Below are experts of layer 3 (counted from 0) of a mixture-of-experts language model. Rows are named router (the router's row for the expert), gate (a neuron's input weights, with its number), up (a neuron's input weights, with its number) and show model dimensions 0-255. Each number is 200 + 30 x the weight over its row's rms, rounded and kept within 0 to 999.
Before each expert's rows: a language model's description of what the expert responds to. This comes from a sample of Wikipedia text that the model never trained on.

# expert 20
Verbs such as is, are, has, can, closing quotation marks, and mid-word pieces such as el in lik'el'ihood.
router,180,202,231,192,193,202,202,215,251,225,185,247,219,262,119,234,197,186,212,276,229,168,182,174,198,212,203,189,172,185,210,186,135,155,178,194,237,179,206,186,171,163,181,217,207,187,226,273,147,204,199,213,145,178,220,226,205,214,257,197,172,140,167,183,179,179,221,167,224,149,176,145,219,187,182,243,224,208,201,247,220,189,244,147,227,178,191,205,219,149,169,210,205,222,176,216,187,257,170,163,154,210,161,204,241,187,244,198,205,163,189,193,165,213,215,199,155,150,198,208,184,176,207,205,216,267,204,222,233,205,198,146,231,153,190,233,195,188,221,183,230,184,219,183,167,224,218,170,206,200,206,210,191,213,200,185,205,211,248,264,216,192,223,199,172,245,203,225,238,224,191,232,192,243,222,183,221,288,221,187,213,254,163,186,199,256,170,238,219,189,156,163,236,201,180,196,216,280,215,160,149,181,183,176,209,214,211,204,184,193,175,243,201,244,251,172,152,194,179,188,214,210,176,202,199,203,208,250,158,192,197,193,151,176,177,195,139,226,198,214,185,133,209,167,228,161,218,141,227,210,183,221,168,222,173,256
gate0,151,220,204,190,197,219,184,203,238,224,149,207,170,193,149,223,187,162,226,219,183,189,201,168,223,235,206,219,206,191,193,203,208,200,195,171,165,198,162,197,185,193,157,238,181,216,146,236,210,186,220,197,224,110,221,207,180,218,223,147,214,188,200,160,216,176,226,182,220,189,232,188,176,223,170,179,194,178,182,160,223,253,187,200,143,187,184,206,220,210,208,193,211,217,191,117,217,188,188,259,146,191,210,247,225,173,212,291,219,178,176,220,269,211,171,260,228,184,170,181,201,270,178,204,225,219,219,175,187,193,179,232,182,155,187,211,178,199,233,237,234,180,188,194,172,224,209,187,187,190,146,172,245,205,155,176,225,241,253,196,239,251,174,213,197,213,181,259,242,179,132,251,246,157,200,160,159,184,207,220,239,161,208,189,231,213,187,188,200,179,219,204,185,207,217,149,196,160,200,195,194,192,194,155,217,221,242,204,154,208,154,216,222,192,186,212,177,150,180,232,210,221,186,163,192,231,254,173,220,100,227,155,266,236,210,181,152,196,141,182,254,243,173,213,206,210,213,225,218,207,229,168,178,157,168,186
up0,186,139,247,190,187,177,257,157,167,210,224,161,201,130,194,184,238,163,227,163,204,191,218,173,219,175,232,187,186,161,218,198,195,211,145,251,172,183,258,170,183,179,203,212,190,216,214,220,218,245,223,177,198,200,198,182,212,183,196,203,140,186,202,151,173,193,161,215,231,215,199,156,181,187,181,217,209,261,205,223,174,200,256,123,197,229,179,204,200,167,178,172,203,230,197,207,186,206,208,217,167,182,158,219,188,264,243,171,180,219,234,220,137,218,205,167,156,204,222,264,246,226,200,259,183,218,206,167,182,220,253,187,211,226,211,170,207,150,242,222,195,171,192,186,179,204,186,207,250,184,160,153,214,218,214,203,226,160,222,205,185,254,122,160,196,213,207,168,210,193,205,194,202,146,168,178,187,234,248,213,205,249,266,218,170,221,158,176,195,199,219,207,167,198,214,197,219,190,257,142,205,237,250,214,198,200,167,168,215,241,158,190,195,185,197,213,153,245,212,261,190,247,170,177,170,211,206,144,204,261,183,169,193,165,197,208,194,201,204,222,142,171,206,232,153,163,266,211,201,198,153,193,162,231,199,264

# expert 13
The preposition in or In, plus syllables inside names, such as ul in Sulu and Juliet, a capital K or S starting a name, and con.
router,184,229,222,165,193,204,175,201,207,161,111,181,189,156,194,153,244,224,155,227,220,204,191,266,211,181,177,179,185,220,234,182,205,241,217,171,189,237,214,238,159,214,229,228,149,223,158,125,257,241,239,205,197,197,180,201,200,190,163,179,170,226,204,240,238,175,197,160,161,245,235,218,153,138,230,190,191,161,174,179,183,187,170,192,235,206,217,168,238,210,245,108,140,193,243,222,191,153,179,182,165,223,163,163,155,193,224,189,195,228,175,216,206,181,219,188,206,214,233,209,225,176,226,174,170,181,202,174,191,222,211,212,209,190,176,224,221,198,253,145,245,217,206,159,253,149,192,201,237,203,213,196,168,163,175,229,210,258,177,160,205,226,225,184,214,160,223,155,223,226,200,215,258,233,150,148,189,225,170,212,211,200,207,241,172,203,237,203,192,194,167,175,181,195,205,165,217,188,169,146,221,208,207,200,186,281,202,205,204,206,227,177,207,192,188,229,185,193,204,174,215,167,163,193,199,249,222,210,105,221,176,146,200,195,207,196,224,167,158,155,203,224,162,179,263,171,225,205,194,229,205,206,162,197,151,199
gate3,215,232,191,225,184,253,158,153,209,241,223,231,202,199,196,249,222,251,182,154,219,189,193,194,209,195,141,163,172,221,217,205,221,168,169,158,162,208,179,173,200,201,174,179,249,192,233,152,207,170,153,195,246,210,228,207,237,196,153,170,233,187,261,195,229,231,198,190,236,221,162,233,184,199,180,213,205,225,200,203,230,127,193,224,164,249,200,143,216,188,260,195,191,204,156,203,176,233,222,200,178,185,182,194,180,197,144,225,167,246,183,220,198,234,217,156,269,144,185,213,211,198,159,208,179,185,163,164,125,195,157,140,259,199,152,147,176,257,154,181,165,198,190,193,228,198,171,155,201,186,229,215,198,155,233,166,247,226,218,150,194,203,225,190,223,202,185,173,179,236,145,222,244,136,218,252,183,216,183,200,185,184,186,177,146,189,172,148,175,178,234,190,188,208,215,219,201,194,245,175,237,204,163,185,173,168,211,206,156,240,169,233,209,230,206,215,170,207,221,210,229,217,151,205,201,251,246,193,152,217,187,166,230,199,241,195,244,184,230,233,221,158,169,215,220,223,221,202,229,246,184,224,200,241,243,216
up3,176,183,232,243,167,228,224,185,185,242,181,221,239,159,206,209,165,190,163,208,250,195,195,196,158,168,187,156,208,154,156,232,197,189,190,216,224,216,227,168,263,193,186,192,241,224,164,249,215,214,232,209,180,213,196,212,272,218,142,172,266,202,210,139,136,160,187,226,139,211,225,225,206,238,148,212,215,183,221,187,289,199,192,202,180,223,193,225,227,195,232,185,294,169,185,181,198,182,185,219,214,211,218,146,192,193,244,197,211,231,177,161,212,211,208,207,236,175,221,215,189,195,192,222,216,225,245,220,252,167,231,157,230,222,206,215,211,192,172,211,240,215,188,236,198,161,166,248,186,219,195,214,186,258,212,183,244,168,158,200,167,198,205,260,203,148,194,288,179,244,223,211,178,218,161,204,186,272,234,202,242,149,222,178,216,195,171,168,159,139,208,223,181,230,172,235,211,169,210,214,190,195,228,212,203,216,197,247,231,208,197,201,183,192,196,241,204,226,180,195,174,236,163,222,198,192,179,187,218,175,181,247,220,167,272,181,201,181,228,226,296,191,194,179,151,193,193,198,164,195,225,233,235,179,211,198

# expert 18
Capital L, D, Al, Le, Re starting names, and inner consonant pieces like dep-r-ivation, comp-l-iance, ob-l-igatory.
router,197,231,163,214,234,187,175,256,190,195,224,247,156,172,225,139,185,255,204,197,172,188,122,211,208,182,225,237,231,188,171,193,180,209,175,178,185,238,210,151,186,156,256,194,182,171,176,222,206,153,243,218,134,245,186,163,172,165,213,263,166,201,214,205,190,170,212,147,146,174,243,173,223,173,169,150,156,182,200,170,217,191,215,183,285,230,215,210,190,256,261,208,209,170,156,171,205,186,190,208,206,140,175,189,155,240,187,253,212,229,193,194,199,144,192,213,200,207,172,174,220,205,225,149,155,191,176,204,149,219,191,234,199,211,207,242,236,246,248,188,210,194,242,175,181,190,209,224,194,192,227,200,206,228,201,202,188,233,217,164,217,211,200,207,173,254,190,183,207,181,246,214,206,244,232,219,180,135,195,181,226,234,198,215,171,247,192,215,187,218,166,257,205,170,203,236,196,222,198,223,199,174,197,257,206,224,172,139,179,199,210,213,184,199,202,138,237,185,216,167,244,222,234,165,148,175,209,207,231,145,156,227,173,183,204,225,152,192,220,206,196,249,236,186,163,179,287,175,200,229,211,241,233,207,201,204
gate0,133,208,217,241,156,201,240,186,251,183,155,178,217,165,176,204,161,173,233,154,201,172,173,155,232,259,218,219,184,213,219,270,188,218,199,241,191,201,193,188,188,214,180,172,182,206,157,201,233,160,180,141,266,174,207,147,179,225,248,148,211,221,188,229,217,255,177,212,250,192,182,170,149,216,187,188,188,157,155,256,207,173,180,162,157,210,178,150,164,220,225,172,235,180,228,213,193,166,202,248,153,194,201,225,226,193,202,191,245,242,216,171,154,233,176,204,158,187,163,205,219,252,162,158,171,243,222,220,195,182,228,201,166,218,183,154,216,128,196,233,240,205,204,144,147,185,252,230,222,195,213,197,218,177,173,209,195,210,218,192,196,239,193,234,179,150,191,217,275,224,143,200,179,170,202,211,199,188,200,213,240,166,226,197,213,207,212,199,248,209,188,209,178,233,208,179,218,170,158,181,201,209,189,269,239,274,212,190,181,200,186,182,223,242,193,209,263,143,131,193,252,222,190,161,221,199,223,205,214,179,208,180,190,206,198,206,258,199,195,213,264,202,219,195,165,175,210,188,236,243,172,187,214,196,197,214
up0,225,184,173,196,252,232,235,201,193,242,198,182,204,185,187,182,209,218,213,221,254,240,222,268,207,214,204,258,182,203,217,192,178,210,217,156,157,208,272,151,177,196,189,197,232,173,187,224,187,238,200,206,223,251,195,285,240,172,158,185,239,275,240,176,205,219,224,198,213,240,178,196,189,239,206,209,245,229,230,206,213,167,175,226,197,165,225,199,219,139,211,188,179,198,226,214,212,184,172,160,223,226,219,207,231,248,233,156,180,247,160,188,236,231,216,171,202,180,213,221,183,204,193,181,173,207,186,159,178,285,214,157,218,175,202,249,201,213,201,195,234,186,249,191,185,210,194,186,179,155,217,204,180,213,196,188,208,173,159,216,173,154,144,167,215,145,192,194,205,206,153,210,207,217,194,187,220,197,257,196,226,260,232,240,221,207,160,166,196,276,234,173,170,137,244,194,203,225,165,169,184,226,189,144,204,207,131,145,166,227,206,153,182,173,226,178,177,239,225,199,188,192,193,205,176,175,190,224,226,164,230,197,225,217,168,249,174,131,216,261,205,200,242,180,218,162,158,250,208,199,191,194,243,243,158,237

# expert 15
Word-final suffixes, mainly -ed and -ited, -ized, -ered, completing verbs like embarked, charted, limited, scheduled.
router,198,219,228,172,189,230,213,215,226,146,189,230,263,180,220,216,214,260,187,227,281,186,178,202,200,229,189,214,249,233,161,162,159,192,234,186,220,163,234,217,249,155,189,176,203,228,237,280,166,173,216,168,172,229,221,152,193,169,160,161,225,197,278,189,149,195,247,192,260,208,172,163,172,237,232,217,193,248,148,203,204,173,175,165,205,166,167,236,196,187,226,252,205,191,225,224,267,211,203,225,274,216,224,200,184,201,151,193,207,193,215,184,167,221,206,170,192,208,149,202,193,224,217,203,228,201,270,213,149,223,212,162,199,219,147,177,214,161,200,195,175,231,196,166,226,224,264,201,166,197,157,201,222,168,199,223,214,176,220,194,213,202,194,190,220,222,232,172,181,187,186,175,181,228,196,221,200,230,228,202,157,210,166,220,229,188,183,250,142,204,253,121,212,233,175,153,258,187,160,194,227,173,191,172,230,189,204,151,184,192,168,175,179,140,224,236,177,205,167,247,207,222,234,173,209,202,193,204,149,195,206,222,214,177,193,227,221,184,227,257,154,218,162,206,218,183,214,212,232,214,173,168,187,256,175,209
gate1,210,140,201,205,180,191,223,230,199,214,154,173,230,186,173,208,180,188,207,199,203,224,199,200,196,206,200,203,195,203,205,205,209,215,235,261,209,259,238,187,231,152,238,214,229,172,242,239,192,205,256,178,233,173,215,208,191,210,202,184,164,186,230,239,159,183,232,175,193,181,164,176,219,198,205,254,124,228,187,174,209,194,188,192,169,174,214,191,211,198,225,189,247,171,183,176,218,234,194,191,179,182,222,225,183,187,227,210,174,172,183,153,156,249,214,190,185,223,210,140,159,207,176,244,218,293,227,145,176,204,172,202,222,210,204,203,249,150,209,152,236,238,212,216,237,175,176,282,200,222,190,172,238,204,214,193,210,205,255,179,192,170,215,191,217,200,227,173,196,187,218,203,192,229,295,207,212,184,224,179,201,164,193,216,203,209,207,238,221,207,215,197,207,270,150,203,212,221,145,196,254,229,248,223,253,151,241,159,229,240,217,252,219,237,185,223,129,210,188,236,286,206,217,151,215,163,207,213,186,202,189,181,241,253,216,156,219,217,176,247,197,216,140,195,215,194,184,254,191,128,175,167,206,171,156,250
up1,208,196,188,226,197,179,180,121,172,238,243,191,241,206,190,171,188,211,247,226,233,216,201,227,179,184,213,177,202,232,175,144,178,189,173,213,254,154,207,149,176,177,231,225,198,233,174,205,222,224,237,199,166,153,200,176,219,168,170,234,190,156,184,132,176,142,226,197,235,179,185,159,164,195,209,170,174,209,226,274,177,236,181,224,227,225,238,210,218,213,142,191,213,201,217,227,191,197,191,145,186,188,174,192,211,166,202,161,270,184,157,163,215,201,210,195,221,162,212,196,197,219,172,190,106,200,172,240,145,181,226,179,176,179,195,226,153,179,225,217,214,202,195,174,120,201,199,241,257,203,188,213,226,158,157,166,226,214,166,217,235,204,217,265,167,205,249,195,224,185,192,235,175,278,200,217,202,259,180,201,206,195,200,215,178,189,260,238,129,161,198,202,183,207,160,153,179,201,226,214,184,173,191,184,194,177,196,176,146,193,146,189,163,202,231,168,216,225,199,171,223,173,142,182,158,237,179,161,212,199,233,206,224,201,243,176,203,202,195,144,180,228,234,148,181,170,229,215,232,239,167,193,251,193,199,183

# expert 1
Word pieces inside names and words such as Fus-il-iers, Sm-il-ovic, Profess-or, plus possessives his and her, and words like film, American.
router,212,172,196,209,172,282,175,302,160,236,168,246,196,190,199,181,178,181,215,245,226,240,198,137,193,194,210,194,174,102,221,252,245,226,190,153,174,191,212,155,218,216,147,168,200,191,173,192,218,198,193,201,225,195,226,188,221,209,220,216,206,230,237,169,239,179,229,216,163,264,191,234,196,177,224,166,217,217,204,209,222,167,171,217,157,139,196,220,201,180,232,252,201,182,243,247,199,217,208,197,207,196,233,183,195,174,163,158,198,166,196,170,198,200,197,277,274,193,223,184,238,205,162,183,240,149,204,230,211,212,204,224,220,205,176,193,248,220,187,153,200,130,236,223,219,223,235,165,238,203,215,159,242,218,201,184,202,188,197,229,174,211,179,196,195,228,166,167,180,162,164,258,131,183,157,256,217,189,182,221,174,211,178,197,219,154,199,163,197,200,241,222,150,179,172,230,217,208,244,219,247,232,222,200,192,175,182,187,161,241,228,225,203,146,197,197,213,212,176,187,174,252,180,121,198,210,249,195,195,200,160,198,226,229,201,178,168,178,243,184,203,177,230,198,191,208,198,245,231,177,247,157,219,204,203,185
gate0,150,190,224,172,149,232,224,174,265,170,191,162,242,230,199,266,201,173,198,250,211,153,204,186,207,264,212,183,224,194,219,203,194,211,211,222,164,156,198,214,221,210,137,231,218,171,102,204,227,230,175,215,220,169,183,215,238,221,215,165,247,193,203,201,246,195,239,237,191,169,198,198,191,170,216,185,245,182,215,246,188,253,187,187,215,201,187,212,171,196,201,191,172,241,215,187,183,164,233,202,171,204,250,236,204,215,225,199,214,197,178,226,246,248,137,208,167,230,193,239,194,237,189,178,203,238,237,196,182,261,239,148,173,202,214,188,228,189,187,191,191,168,199,220,207,221,218,234,181,174,195,250,269,163,168,163,226,201,185,175,240,212,226,231,161,189,223,192,194,197,166,201,204,193,198,158,148,143,207,260,254,229,223,205,168,166,191,207,223,211,178,203,234,198,226,237,220,233,209,183,186,139,260,238,247,231,167,211,217,221,222,215,246,219,221,218,180,197,154,198,248,270,193,156,219,176,191,187,212,181,222,215,261,213,193,217,267,175,190,257,236,166,190,195,144,216,177,249,168,211,176,154,248,166,179,212
up0,213,184,237,203,221,223,211,170,169,216,231,242,185,134,225,172,229,232,217,180,227,248,190,241,214,209,155,271,219,235,210,200,175,157,231,205,198,243,171,196,178,199,198,250,245,207,238,206,181,227,225,233,164,198,212,205,260,198,210,166,155,233,233,207,188,176,223,204,231,260,165,186,207,250,207,227,209,178,217,172,254,122,246,209,231,210,216,215,259,185,207,176,172,157,193,205,211,164,171,206,198,151,207,231,254,178,261,162,194,263,198,218,221,150,224,172,207,244,187,234,206,189,207,223,224,170,208,214,182,197,233,228,211,221,210,186,206,147,154,197,160,179,192,210,194,202,194,241,187,189,214,162,219,257,173,144,228,245,246,199,174,198,206,209,252,217,182,184,189,219,169,203,164,177,249,225,136,210,225,233,211,220,216,225,221,192,227,184,224,210,241,199,146,147,210,161,219,249,177,143,215,185,193,213,251,202,158,208,184,177,177,148,206,250,204,180,199,260,217,227,189,205,196,204,199,227,139,225,230,196,232,211,145,197,222,195,241,138,163,231,152,166,178,189,174,127,189,231,233,203,232,204,200,223,156,220

# expert 6
Prepositions like on, during, under, after, and word pieces ending words, such as end-ing, conclud-ing, prom-in-ent.
router,199,255,190,187,270,214,195,172,216,208,209,163,210,199,187,237,190,237,246,213,198,186,216,161,188,250,220,166,205,233,186,134,145,205,187,213,156,190,197,168,152,210,193,192,199,209,191,236,220,172,178,254,244,230,188,213,125,174,188,229,224,171,207,163,218,257,190,165,241,168,237,263,156,202,247,198,132,158,178,229,253,223,214,194,189,186,206,196,217,211,177,158,159,167,225,199,213,232,150,190,148,198,208,204,199,184,189,248,175,222,203,194,199,166,228,185,196,157,219,259,205,138,228,209,149,237,208,156,190,197,189,172,206,229,193,152,214,197,180,153,255,254,244,137,191,206,221,182,190,212,218,218,190,193,179,221,151,170,157,150,214,236,257,170,161,170,178,241,135,219,236,193,245,211,237,186,195,184,186,172,221,183,201,219,147,221,212,193,233,174,183,223,186,234,177,247,203,146,215,197,189,176,197,190,176,191,163,168,205,198,232,194,191,190,183,224,236,215,145,187,234,151,192,192,224,243,189,120,186,183,200,188,132,231,120,235,179,196,185,187,191,198,220,215,221,215,217,206,191,231,193,154,204,151,194,185
gate4,201,204,194,195,225,206,206,161,225,244,207,189,225,209,181,156,152,162,193,219,158,168,207,237,211,265,182,209,209,241,165,177,223,236,215,198,207,199,194,265,151,173,214,249,256,223,167,199,222,185,199,232,157,158,260,212,161,207,216,193,255,181,196,191,170,199,175,192,211,208,155,153,226,215,185,199,196,195,216,201,213,177,146,240,189,202,191,164,254,202,211,239,209,241,185,229,253,232,146,225,188,211,228,210,210,201,185,158,239,259,204,269,222,242,225,194,182,192,155,220,125,223,186,189,192,239,194,185,173,205,255,199,212,128,185,173,181,206,223,158,176,189,245,192,188,263,140,247,189,168,185,169,178,210,255,168,148,200,206,189,194,184,229,260,177,161,215,175,161,207,228,223,217,194,182,166,192,198,202,180,228,154,197,224,183,214,163,160,215,195,174,186,204,174,219,159,178,180,179,182,256,194,213,218,215,208,175,164,255,218,217,225,131,183,181,233,211,184,185,160,186,180,218,250,140,190,267,196,142,218,225,173,193,206,226,141,189,164,223,177,212,166,263,185,251,168,188,186,190,200,197,213,147,152,211,220
up4,179,237,207,218,161,199,219,180,196,223,199,220,194,230,193,270,188,169,198,169,233,190,232,177,209,141,228,220,210,220,217,218,164,255,170,168,214,262,234,206,231,154,231,199,239,203,188,171,230,211,226,225,238,198,210,246,192,133,235,230,232,240,182,196,230,192,178,209,226,176,236,163,165,165,212,234,206,187,215,199,226,248,196,224,209,238,189,224,161,190,238,242,199,209,196,156,143,212,221,188,158,206,241,148,145,210,151,190,151,151,226,219,172,177,218,187,185,237,193,235,203,191,208,226,221,202,212,194,213,186,216,224,167,204,144,190,136,198,156,203,234,192,175,206,155,192,200,182,231,187,220,173,201,189,193,233,221,242,194,214,165,163,177,154,232,177,195,195,274,213,136,215,210,212,204,200,225,213,246,185,227,172,232,180,172,232,184,176,212,185,205,207,175,167,187,206,232,179,227,115,191,153,195,221,190,173,206,194,156,230,236,150,139,188,212,213,266,212,219,208,184,203,189,201,205,227,163,207,213,146,180,197,146,180,230,242,139,196,206,193,184,219,151,203,235,198,222,181,195,199,280,243,165,109,115,185

# expert 30
Digits in years and numbers, especially the 0 in 20xx dates, plus lone letters c, k, ch inside words like kit-c-hen.
router,227,190,202,161,191,184,225,197,236,164,228,192,227,154,224,201,154,154,189,216,257,208,158,251,236,179,258,231,135,195,196,245,221,219,196,200,202,237,217,187,218,157,212,196,215,200,242,247,186,191,198,222,245,198,160,208,165,226,204,214,140,164,196,127,187,165,198,185,244,172,205,219,191,221,236,219,202,214,182,227,228,197,180,210,172,229,212,260,215,157,174,191,197,225,259,104,187,189,171,246,174,143,174,218,205,246,227,165,189,225,212,218,194,182,235,165,195,213,202,184,229,224,250,241,201,216,163,186,202,254,171,183,222,192,199,162,163,186,213,199,170,224,169,216,195,220,278,194,217,188,138,202,222,219,214,190,221,203,209,227,174,189,205,193,168,184,219,165,230,199,152,174,197,133,207,252,206,212,208,176,172,229,248,157,171,189,211,234,180,187,179,165,177,135,182,236,211,157,194,194,204,201,186,182,223,235,212,169,255,238,223,233,152,258,173,183,200,168,189,174,166,152,238,215,242,192,174,284,170,173,227,171,221,266,197,221,192,258,218,218,214,151,181,205,234,218,197,194,243,231,195,230,246,216,220,211
gate1,190,198,250,230,165,245,212,260,216,192,178,213,186,157,176,188,143,232,223,196,185,165,181,196,213,253,208,235,201,200,187,176,180,189,236,215,168,259,183,179,215,166,162,229,195,234,197,212,190,140,179,195,204,199,245,213,206,200,283,213,164,198,227,211,187,194,226,153,135,241,176,246,180,240,224,202,178,242,183,153,207,171,131,255,164,219,165,178,192,226,226,161,160,188,164,200,185,236,172,231,195,211,190,230,176,209,178,184,165,189,159,176,269,206,203,223,201,186,200,194,272,218,218,213,187,158,176,191,156,206,234,193,242,181,226,245,260,222,201,227,231,178,130,226,248,161,236,190,224,184,215,193,183,185,188,167,188,225,219,203,265,218,200,200,174,160,171,220,230,188,175,127,172,140,217,220,149,170,215,230,272,187,146,232,163,172,209,199,200,204,219,170,226,200,178,218,198,177,178,209,216,199,235,221,198,213,205,196,248,191,253,225,173,217,211,286,163,215,187,201,209,219,232,192,177,216,174,230,170,141,171,200,170,214,178,155,188,200,250,237,200,177,203,224,156,185,190,181,151,198,218,159,164,190,189,155
up1,214,185,199,172,172,149,197,156,208,235,221,209,241,217,215,224,226,205,181,224,243,228,187,191,168,163,174,235,164,225,191,233,228,255,207,236,215,248,175,216,216,189,204,264,196,184,155,194,211,195,219,207,223,248,199,211,172,225,247,173,231,249,208,247,220,200,174,186,211,244,216,202,207,182,216,204,232,173,205,225,192,237,247,198,251,223,232,198,245,141,165,177,165,169,169,188,169,228,240,215,186,198,195,190,192,231,180,191,209,164,151,221,187,187,174,198,168,211,187,240,178,216,250,280,141,233,109,166,224,215,243,169,212,204,180,156,159,173,206,247,164,259,176,204,184,255,192,200,241,179,214,191,215,169,196,177,268,168,210,220,203,191,212,209,198,188,201,188,239,242,197,184,121,172,194,150,160,225,155,255,206,207,281,233,200,209,285,202,156,192,166,155,171,197,162,164,199,185,226,239,195,180,171,177,226,149,213,202,177,242,184,198,225,240,140,146,190,204,153,164,152,203,173,236,207,189,209,212,152,184,184,199,218,180,220,184,200,195,212,176,199,217,190,209,174,190,180,213,250,231,221,225,203,248,188,223

# expert 27
The word to, and noun-ending pieces like -ments, -ers, -ities, -ts, plus University, City, County, would, may.
router,181,193,242,175,214,182,225,239,214,220,218,138,239,212,155,195,186,219,189,235,216,173,236,184,216,183,200,211,222,191,210,204,191,133,205,220,219,205,203,242,206,214,130,158,171,211,204,225,185,220,137,231,206,187,174,238,204,176,163,236,195,214,169,183,201,203,279,183,229,185,165,170,202,172,198,176,188,150,196,184,192,229,217,202,193,170,159,235,196,157,210,256,200,168,178,185,177,203,224,196,226,235,239,213,231,205,177,199,165,195,177,245,189,211,196,183,195,216,235,191,165,162,191,215,202,195,222,165,243,217,182,193,202,222,191,214,231,198,216,128,178,179,138,234,219,186,241,240,160,214,162,204,213,184,230,240,178,214,159,212,187,185,210,213,252,169,199,197,190,181,151,274,218,207,161,203,217,210,160,162,216,181,209,91,200,189,132,227,287,200,262,202,147,209,216,110,189,189,196,198,234,223,167,207,196,237,159,225,219,211,214,226,186,184,218,227,183,151,191,225,165,172,202,200,222,190,208,156,238,226,171,175,167,174,195,174,260,197,189,203,211,253,187,251,211,211,98,236,201,181,251,221,187,195,211,261
gate0,167,222,237,169,157,235,205,180,197,152,195,193,232,202,140,202,158,217,219,199,212,167,258,184,180,223,133,151,202,269,228,198,231,254,199,213,203,184,204,216,137,193,165,254,223,185,159,186,216,180,174,222,227,207,235,184,171,221,210,239,249,220,195,210,138,213,198,198,194,136,249,204,167,180,145,194,202,161,223,236,201,183,206,215,234,234,179,193,247,193,172,172,229,239,191,218,250,180,210,201,224,177,190,198,248,191,215,233,208,169,227,189,203,184,153,241,134,222,202,222,189,203,130,150,166,170,210,207,219,245,202,211,201,171,199,227,230,224,206,203,210,233,215,184,192,184,235,210,195,183,203,207,215,151,240,113,216,144,182,180,172,174,169,219,182,177,199,232,219,245,129,196,254,206,204,159,161,165,217,228,206,172,169,215,214,232,146,177,182,172,182,167,166,164,188,175,191,208,220,174,183,191,161,184,183,199,192,211,223,216,176,217,271,118,226,140,213,157,142,236,224,215,178,154,169,214,183,223,219,160,241,172,178,254,185,205,212,196,185,188,220,161,164,182,169,206,199,198,164,250,187,194,197,158,156,202
up0,226,194,256,193,241,199,224,175,175,221,273,233,173,221,184,189,166,205,239,198,231,190,202,169,217,213,193,231,196,173,200,223,162,223,215,185,211,165,156,172,218,196,202,276,229,224,187,204,205,204,238,207,222,167,194,177,208,223,206,224,234,184,240,202,210,178,201,273,192,256,161,171,222,201,206,176,208,191,187,199,187,193,193,219,190,226,193,249,200,201,162,136,234,202,230,161,245,164,188,225,175,254,149,201,165,234,157,188,181,230,290,140,174,187,173,192,189,205,253,198,195,171,228,226,200,194,208,222,189,246,247,265,188,212,284,157,221,195,185,193,223,176,199,274,199,191,161,202,207,138,206,184,201,212,194,177,118,232,203,237,190,178,192,191,224,207,224,156,214,164,176,210,167,217,189,146,144,168,267,235,166,179,172,232,200,296,183,220,177,250,242,188,168,225,198,176,219,235,147,186,254,191,176,261,257,182,217,201,155,187,223,197,212,193,214,199,188,196,218,215,205,164,198,194,216,188,245,225,182,216,142,212,179,227,186,248,216,209,187,217,195,232,199,182,177,170,234,198,180,181,196,181,253,233,176,217

# expert 2
Digits after the first digit of years and numbers, like 16'8'6 and 18'8'9, plus some mid-word pieces such as foot'p'ath, co-f'ound'ed.
router,208,172,245,239,248,230,187,184,211,227,155,173,238,233,206,177,189,196,212,157,190,203,205,173,213,228,285,209,163,214,181,233,222,172,214,176,224,178,234,157,221,229,180,134,238,186,177,193,203,230,166,212,175,229,223,165,193,190,191,145,170,264,153,200,192,146,184,225,198,172,212,193,210,236,189,193,262,193,248,153,244,200,223,190,144,224,179,204,216,245,156,184,186,204,222,131,214,202,222,177,239,204,218,174,181,144,180,214,201,229,256,227,229,219,240,204,232,216,193,152,181,183,155,229,227,228,200,187,185,216,298,187,218,198,242,175,170,231,153,208,220,195,217,247,176,260,231,206,168,172,194,247,201,188,158,142,233,177,181,222,222,222,196,190,218,161,202,206,242,177,180,228,199,139,193,252,287,188,205,207,217,194,205,158,211,194,139,264,213,195,243,167,209,157,189,203,230,228,225,236,179,206,190,210,166,227,201,151,167,211,170,192,240,205,225,147,175,154,187,198,231,219,216,168,214,224,206,172,189,172,219,200,194,258,208,160,246,220,185,244,235,192,173,233,235,201,188,206,164,189,157,206,208,187,208,171
gate1,259,173,255,202,174,221,155,199,238,194,150,228,226,255,232,193,177,165,216,218,173,222,240,166,228,214,211,209,170,226,208,235,134,219,160,244,202,233,219,158,175,190,190,246,264,212,193,208,224,185,175,200,170,177,202,187,176,180,223,125,153,143,208,202,142,210,227,244,184,140,233,164,234,163,189,233,186,184,167,188,267,209,205,215,231,196,230,210,232,198,203,158,203,195,189,126,179,248,169,182,233,219,220,251,162,188,220,210,172,187,199,230,225,209,219,186,163,138,163,198,203,246,227,237,179,185,157,193,198,257,186,189,238,197,234,211,183,189,166,203,247,177,173,219,198,201,219,263,196,190,190,216,231,189,204,176,211,210,149,227,247,116,247,217,190,178,228,204,205,194,219,153,178,195,203,235,228,257,199,199,184,171,220,263,158,253,169,185,184,176,199,206,155,184,186,187,248,203,192,219,224,206,180,195,210,211,170,207,234,223,240,222,238,219,263,190,186,233,214,191,202,183,194,200,163,189,139,207,225,202,176,157,238,149,235,159,201,217,187,199,181,196,218,240,249,201,186,203,207,206,228,252,248,197,136,175
up1,138,198,195,170,203,198,193,159,209,182,202,189,166,212,185,145,212,219,243,225,180,215,176,183,207,168,204,269,247,184,223,144,183,184,188,186,259,156,159,208,179,169,204,206,169,233,221,254,194,206,308,136,204,193,197,159,160,208,204,183,164,182,183,223,223,232,203,183,199,224,184,160,172,237,171,238,188,130,212,201,174,164,197,150,237,204,206,192,200,203,162,211,227,223,194,195,245,250,268,164,132,199,156,218,230,172,198,188,203,175,198,151,197,226,216,183,166,201,256,218,188,185,188,193,234,191,216,231,184,162,204,192,189,191,186,239,186,111,221,217,190,233,218,232,215,187,225,213,221,213,157,181,212,156,221,180,210,214,212,147,178,227,157,204,223,214,220,211,207,144,250,167,174,206,179,212,220,273,207,219,214,203,163,176,205,205,231,232,146,144,196,213,211,211,225,172,218,209,236,160,160,160,219,166,197,192,197,175,184,161,127,211,179,211,156,191,163,238,181,207,139,176,180,185,180,178,174,188,177,127,199,169,199,246,225,193,224,264,162,160,185,223,242,212,203,165,199,152,227,217,188,214,218,234,213,228